Below are experts of layer 2 (counted from 0) of a mixture-of-experts language model. Rows are named router (the router's row for the expert), down (a neuron's output weights, with its number) and show model dimensions 0-127. Each number is 50 + 15 x the weight over its row's rms, rounded and kept within 0 to 99.
After each expert's rows: a language model's description of what the expert responds to. This comes from a sample of Wikipedia text that the model never trained on.

# expert 58
router:59 29 47 29 43 55 66 43 25 57 35 34 42 62 62 46 35 65 47 47 58 71 53 47 72 41 45 64 63 63 70 74 53 83 44 43 58 52 64 61 37 60 56 47 32 66 52 61 76 55 37 60 67 55 50 32 50 24 70 60 38 65 74 35 32 26 38 79 50 43 28 55 61 46 42 61 37 45 68 48 46 67 54 48 66 65 56 41 27 43 65 30 82 39 60 58 24 36 23 55 77 59 54 50 30 45 30 23 65 32 58 74 54 17 55 52 40 23 46 65 59 70 59 32 49 22 67 39
down0:39 36 67 14 46 46 62 66 43 37 68 53 38 54 21 57 24 47 45 63 49 76 39 61 63 54 58 60 64 37 49 47 37 44 46 56 52 35 40 52 38 52 62 50 56 69 62 61 44 49 29 31 68 39 43 27 64 41 44 36 28 25 19 50 15 42 34 67 44 59 54 68 37 19 73 37 33 43 29 81 48 75 75 35 46 64 57 47 63 27 19 39 59 63 53 40 42 42 43 34 39 42 47 58 50 58 56 38 76 04 58 61 41 48 27 41 69 37 44 54 71 47 49 58 59 26 65 55
down1:65 40 68 59 52 69 68 75 49 20 58 48 69 39 51 55 26 35 43 56 46 40 25 50 41 87 69 42 47 56 30 53 50 59 57 28 34 42 31 82 16 44 46 54 53 46 53 63 43 54 46 58 50 48 50 69 39 33 55 25 41 56 54 55 35 58 13 64 79 61 37 69 64 38 76 43 65 65 53 46 27 72 50 38 58 28 54 43 60 63 28 43 62 52 60 46 34 29 38 39 37 29 59 24 31 61 46 31 78 41 37 41 41 36 12 38 57 35 45 42 56 40 25 61 31 66 50 46
What it handles: Sentence-final periods and the paragraph breaks after them, plus periods after initials in names like E. B. or A. K.

# expert 52
router:80 67 48 56 40 66 52 66 51 32 19 46 54 47 25 22 80 31 71 63 21 71 57 54 58 45 42 34 59 35 38 67 52 69 66 69 65 63 52 61 50 47 74 65 51 39 74 40 64 52 52 65 66 35 61 43 48 39 64 70 49 56 61 42 66 53 42 54 71 56 89 53 69 29 42 49 64 70 63 63 48 40 46 67 53 56 29 50 36 49 60 23 50 42 54 34 31 35 49 37 14 35 68 41 46 19 58 37 72 52 44 52 70 20 42 32 47 30 51 80 47 47 45 23 51 44 51 49
down3:32 56 22 36 41 56 39 61 92 38 52 54 54 57 45 50 71 62 57 59 68 30 24 25 51 40 43 56 62 53 61 51 49 75 54 30 30 52 69 17 84 51 44 37 27 76 62 38 57 50 53 38 75 69 67 24 31 83 52 57 45 65 66 53 46 63 51 56 63 54 76 49 56 45 23 74 42 29 55 60 64 40 37 66 52 38 45 55 40 29 83 58 46 55 43 55 32 51 45 46 32 64 31 43 56 65 48 22 55 74 48 30 54 68 54 57 46 63 61 73 63 57 58 29 44 40 25 50
down4:41 51 51 44 40 74 34 53 39 69 45 45 73 40 49 52 57 53 72 44 29 41 62 73 54 22 51 55 37 49 45 49 67 42 50 63 38 45 26 35 40 29 58 13 91 66 56 65 52 53 42 55 51 34 21 44 64 62 65 31 42 50 31 47 75 65 64 64 36 44 74 52 66 59 48 65 72 69 33 35 52 79 39 24 36 35 21 42 42 44 45 52 63 74 50 68 38 72 61 48 00 38 70 52 41 64 66 50 47 48 39 48 41 63 37 76 47 55 51 57 67 54 73 39 68 41 54 67
What it handles: The preposition in/In/On and word-initial prefixes like in-, ex-, trans-, pro-, as in inexpensive, inquiry, extinct.

# expert 42
router:69 56 43 64 46 76 90 25 31 62 53 36 44 52 45 54 70 21 32 50 06 48 73 63 59 72 41 47 65 32 41 51 44 51 52 44 46 54 56 66 58 45 85 59 69 40 63 50 45 55 51 80 45 28 50 44 61 48 25 36 63 34 41 36 74 57 32 60 68 25 70 33 73 53 52 43 60 71 61 52 54 38 28 48 41 47 30 39 31 68 45 48 66 61 42 41 78 48 26 47 58 29 61 38 71 30 77 33 28 53 45 52 52 42 53 49 52 30 50 68 43 45 18 41 40 34 48 48
down3:52 43 36 60 39 57 26 46 34 66 42 54 48 42 34 58 52 41 47 49 67 68 86 53 32 57 27 48 45 58 80 51 67 40 56 60 63 39 48 52 20 24 73 51 55 28 58 14 48 42 71 76 64 46 46 73 31 69 42 57 43 48 50 55 49 66 73 86 61 24 51 56 40 49 26 74 58 76 58 50 45 49 61 63 57 41 47 66 33 42 43 41 46 48 21 50 37 67 47 59 46 52 38 60 49 52 39 87 44 41 68 00 37 64 75 35 51 52 46 49 57 29 59 23 59 45 58 63
down4:62 49 52 49 49 35 57 39 55 58 40 81 47 21 36 48 58 48 34 01 56 40 53 41 51 58 64 55 35 61 45 45 58 21 54 79 57 52 65 29 18 65 33 54 57 22 60 50 82 65 68 55 62 94 39 56 38 50 38 55 70 43 56 60 45 50 51 01 53 34 61 72 57 34 34 68 46 39 55 57 27 25 51 65 58 44 51 54 65 55 58 46 37 42 46 56 23 61 63 38 57 61 45 40 25 42 36 26 41 31 25 52 59 40 62 49 59 59 47 41 32 39 53 42 44 80 61 49
What it handles: Stem pieces after prefixes or opening consonants, e.g. acqu-is-ition, disp-ers-e, unexp-ected, re-inforce, exp, comm, surv.

# expert 0
router:69 80 56 23 33 46 58 71 27 35 51 75 27 75 66 43 53 50 44 61 39 57 77 37 70 72 71 30 52 36 67 73 65 60 47 43 64 57 48 64 35 41 41 42 67 52 75 51 70 29 22 48 48 56 42 62 52 32 58 48 58 71 70 64 53 30 30 63 66 42 57 55 25 54 70 37 68 69 72 44 61 31 76 59 80 41 48 40 60 59 27 57 58 57 45 54 38 39 49 80 54 37 62 24 51 59 44 72 27 57 35 46 71 45 39 67 41 36 67 64 51 36 46 33 73 60 54 37
down0:62 54 35 36 70 59 69 90 19 36 57 61 57 55 81 53 51 41 11 60 46 23 68 57 57 46 46 57 46 49 47 42 55 38 51 35 41 39 56 28 47 70 31 56 60 71 58 54 24 50 50 41 45 47 40 42 24 41 53 32 48 21 63 61 18 34 36 42 65 40 32 61 46 74 81 43 49 69 53 49 60 70 29 48 41 50 44 44 28 45 52 61 41 62 55 55 57 27 47 31 64 50 42 58 58 64 26 48 83 14 60 47 70 59 59 52 51 45 42 67 94 54 55 55 73 58 60 61
down1:61 43 85 44 62 40 65 65 08 47 54 37 63 42 20 53 35 64 82 33 43 35 62 60 72 55 64 41 60 53 63 55 66 58 44 55 45 37 63 58 35 49 46 84 40 29 58 63 93 52 68 54 50 49 47 39 41 26 50 75 43 63 56 40 44 16 63 72 63 71 56 50 55 36 64 27 33 49 71 32 71 60 40 47 50 46 68 48 40 74 27 44 59 47 26 62 51 50 59 47 79 73 49 54 54 50 62 47 76 53 48 54 57 38 34 38 66 35 43 31 40 59 52 51 39 40 19 30
What it handles: First fragment of a lowercase or capitalized word just after a space, often after articles, e.g. "c|ruise", "S|ailor", "m|essenger".

# expert 31
router:70 44 41 23 50 39 33 83 36 34 63 59 43 66 17 36 43 77 50 57 30 56 51 50 78 50 72 34 48 58 54 70 56 73 53 83 52 47 42 52 33 30 53 33 48 39 71 42 53 56 41 52 77 61 33 54 54 41 50 71 40 51 66 51 64 44 68 56 52 58 52 58 44 37 57 36 42 63 69 48 58 73 78 54 45 29 55 53 72 82 34 34 65 18 31 51 44 54 74 26 61 27 31 40 38 32 44 60 72 58 53 79 66 27 37 50 65 34 54 36 32 30 57 44 53 30 31 39
down3:47 39 59 60 55 55 68 10 58 56 67 47 51 49 64 60 66 32 23 38 37 46 46 55 38 59 50 58 95 21 55 40 45 32 55 60 49 54 50 13 57 48 63 50 36 34 61 38 43 45 58 45 64 39 74 65 59 47 37 53 52 53 23 54 26 48 45 34 70 33 35 46 57 56 45 43 34 44 47 66 49 63 24 49 64 29 30 58 47 45 47 61 50 45 55 32 35 65 62 55 65 80 60 60 50 49 41 04 38 59 27 15 51 69 48 25 38 45 43 22 59 12 49 73 58 44 64 68
down4:38 56 49 26 58 31 60 25 65 57 50 50 31 43 46 81 39 56 48 61 53 28 46 32 49 74 34 30 35 46 53 47 21 46 26 39 31 50 58 46 51 30 33 21 25 49 36 52 26 59 63 47 51 50 34 32 13 44 42 64 44 56 54 73 74 71 39 72 35 54 38 43 54 39 60 36 33 59 53 79 49 56 67 66 68 49 63 52 49 63 32 56 62 41 51 42 21 15 57 27 57 80 68 55 56 61 45 45 57 38 81 40 59 35 35 73 25 65 65 63 47 46 46 75 32 30 44 49
What it handles: First capitalized piece of a proper name, mostly places, after in, of or around, as in Ne-ufchâteau, En-schede, Ac-re, K-iel, P-embrokeshire.

# expert 9
router:69 58 35 71 61 71 51 36 65 32 24 37 48 72 28 25 63 26 62 50 20 68 60 73 50 68 37 60 69 32 44 32 39 54 65 63 49 64 46 53 76 50 54 61 42 45 41 62 54 43 63 65 37 73 62 58 54 47 50 72 47 36 57 61 87 80 79 44 42 40 69 37 77 51 66 43 64 74 66 37 55 49 60 53 59 28 45 25 61 56 51 37 53 41 46 46 50 37 31 51 11 44 45 54 74 30 66 60 31 75 54 50 40 43 40 37 55 59 45 75 55 20 43 44 36 31 50 29
down0:59 42 28 48 45 51 55 61 61 35 61 78 30 45 53 46 31 36 43 31 75 50 66 55 52 73 66 51 61 59 27 63 45 70 35 40 51 56 83 43 18 79 55 43 46 81 70 53 39 48 68 49 23 43 52 64 57 53 27 45 56 63 77 72 30 54 23 44 73 65 47 42 60 46 44 23 39 51 49 44 63 53 29 33 50 58 62 63 55 30 61 71 39 37 76 53 35 35 30 39 73 54 30 50 45 42 39 35 31 69 61 29 48 55 54 37 67 66 19 36 63 57 52 69 20 31 58 35
down1:46 75 53 25 86 41 61 45 60 70 25 29 57 51 56 44 64 75 58 60 54 23 65 48 52 61 31 67 48 60 64 50 60 37 62 66 61 52 39 38 62 61 32 55 41 43 28 69 22 55 36 48 43 65 28 39 50 41 53 72 63 75 48 41 55 50 82 62 71 42 23 31 30 47 60 60 72 59 59 73 56 58 34 25 65 49 26 64 79 51 50 49 70 71 14 41 44 27 59 65 59 29 74 36 46 46 29 60 62 25 34 35 37 68 56 48 62 58 45 55 65 30 55 48 52 43 42 58
What it handles: Middle pieces and stems inside ordinary English words in running prose, such as st in understand, id in residues, aken in weakened.

# expert 63
router:64 49 80 33 75 31 40 63 31 35 75 58 30 44 38 53 38 78 38 32 60 51 38 37 53 27 33 68 50 42 34 46 46 57 56 54 45 48 37 40 61 36 58 40 30 65 26 26 57 61 62 46 49 35 61 47 33 58 43 49 59 61 74 64 19 44 74 55 23 45 29 38 39 31 31 42 56 63 53 66 48 63 48 65 59 54 33 54 47 38 33 42 78 70 89 47 43 86 51 67 66 70 45 78 52 76 47 59 52 31 44 34 40 57 67 35 76 45 66 48 24 71 64 67 39 39 59 50
down3:54 44 41 51 46 49 61 58 62 39 51 48 64 42 53 55 60 64 50 50 59 63 46 48 75 54 47 84 44 85 32 56 42 52 80 48 51 23 57 52 20 59 29 62 50 46 74 54 46 37 25 60 46 82 63 46 32 80 41 57 64 37 41 74 31 33 35 33 52 57 25 38 46 73 60 50 50 32 21 54 24 38 53 69 39 45 72 64 87 77 53 61 50 45 30 38 35 62 60 52 53 43 67 55 54 70 63 41 58 36 32 39 37 12 42 49 54 69 89 51 65 41 47 55 59 56 38 34
down4:37 57 83 34 48 55 62 80 75 39 31 42 93 33 75 61 37 65 68 45 70 61 63 39 51 57 77 87 27 72 54 65 66 70 38 66 59 33 24 53 52 55 53 59 54 38 53 60 55 40 67 31 50 62 52 55 40 51 62 75 35 56 51 64 43 65 53 52 67 45 69 70 85 63 46 44 46 21 51 67 75 55 53 50 34 42 48 55 58 48 80 44 36 45 57 59 19 38 34 35 49 55 56 65 40 54 50 41 61 52 44 63 56 33 35 49 57 49 43 39 83 27 60 51 30 50 71 67
What it handles: Paragraph and line breaks, sentence-final periods, and verbs like found, made, used, design, form, often as word stems.

# expert 7
router:42 40 79 35 69 48 40 43 28 45 54 45 76 37 51 39 72 44 45 68 67 60 42 58 35 44 57 34 29 35 64 27 80 54 39 70 17 65 51 50 69 32 36 72 28 33 40 57 60 56 51 63 48 53 42 66 23 68 81 55 50 45 33 62 39 64 76 65 36 53 61 71 61 70 38 32 62 61 73 69 24 64 44 50 49 43 68 64 67 42 72 24 20 36 61 27 61 42 24 54 35 31 54 41 49 57 31 41 66 49 46 30 53 45 55 43 66 42 64 23 54 49 59 57 41 68 65 65
down0:75 09 46 56 55 30 37 48 45 76 50 55 71 20 61 40 48 52 53 45 31 46 44 59 57 58 35 32 40 74 63 77 51 75 65 38 38 32 49 62 36 63 61 44 74 46 79 33 32 43 36 76 39 33 56 42 18 46 41 54 55 70 60 52 91 42 58 47 28 56 27 44 44 44 54 39 46 54 67 64 41 46 71 58 51 46 16 46 49 46 54 64 30 57 27 42 34 46 56 42 26 71 46 52 45 67 43 55 57 53 18 19 43 48 58 71 57 75 69 38 57 45 67 24 55 46 38 51
down1:54 37 25 52 47 67 81 58 38 39 01 65 59 30 50 17 56 54 57 26 35 58 40 33 67 59 67 81 90 45 32 47 25 72 37 54 65 53 43 25 40 67 42 59 80 61 47 41 73 48 53 31 33 54 53 60 54 34 52 55 54 29 37 43 67 47 42 60 57 73 38 64 40 29 51 55 49 45 56 44 51 54 34 45 33 20 31 43 76 51 51 67 45 47 37 58 59 38 63 48 59 57 45 42 55 40 39 47 40 39 44 67 74 41 39 47 53 36 13 41 51 62 16 34 48 33 60 57
What it handles: Prepositions, articles and possessives right after a verb or verb ending, as in lead to, push-ing the, integrates his, arrested in a.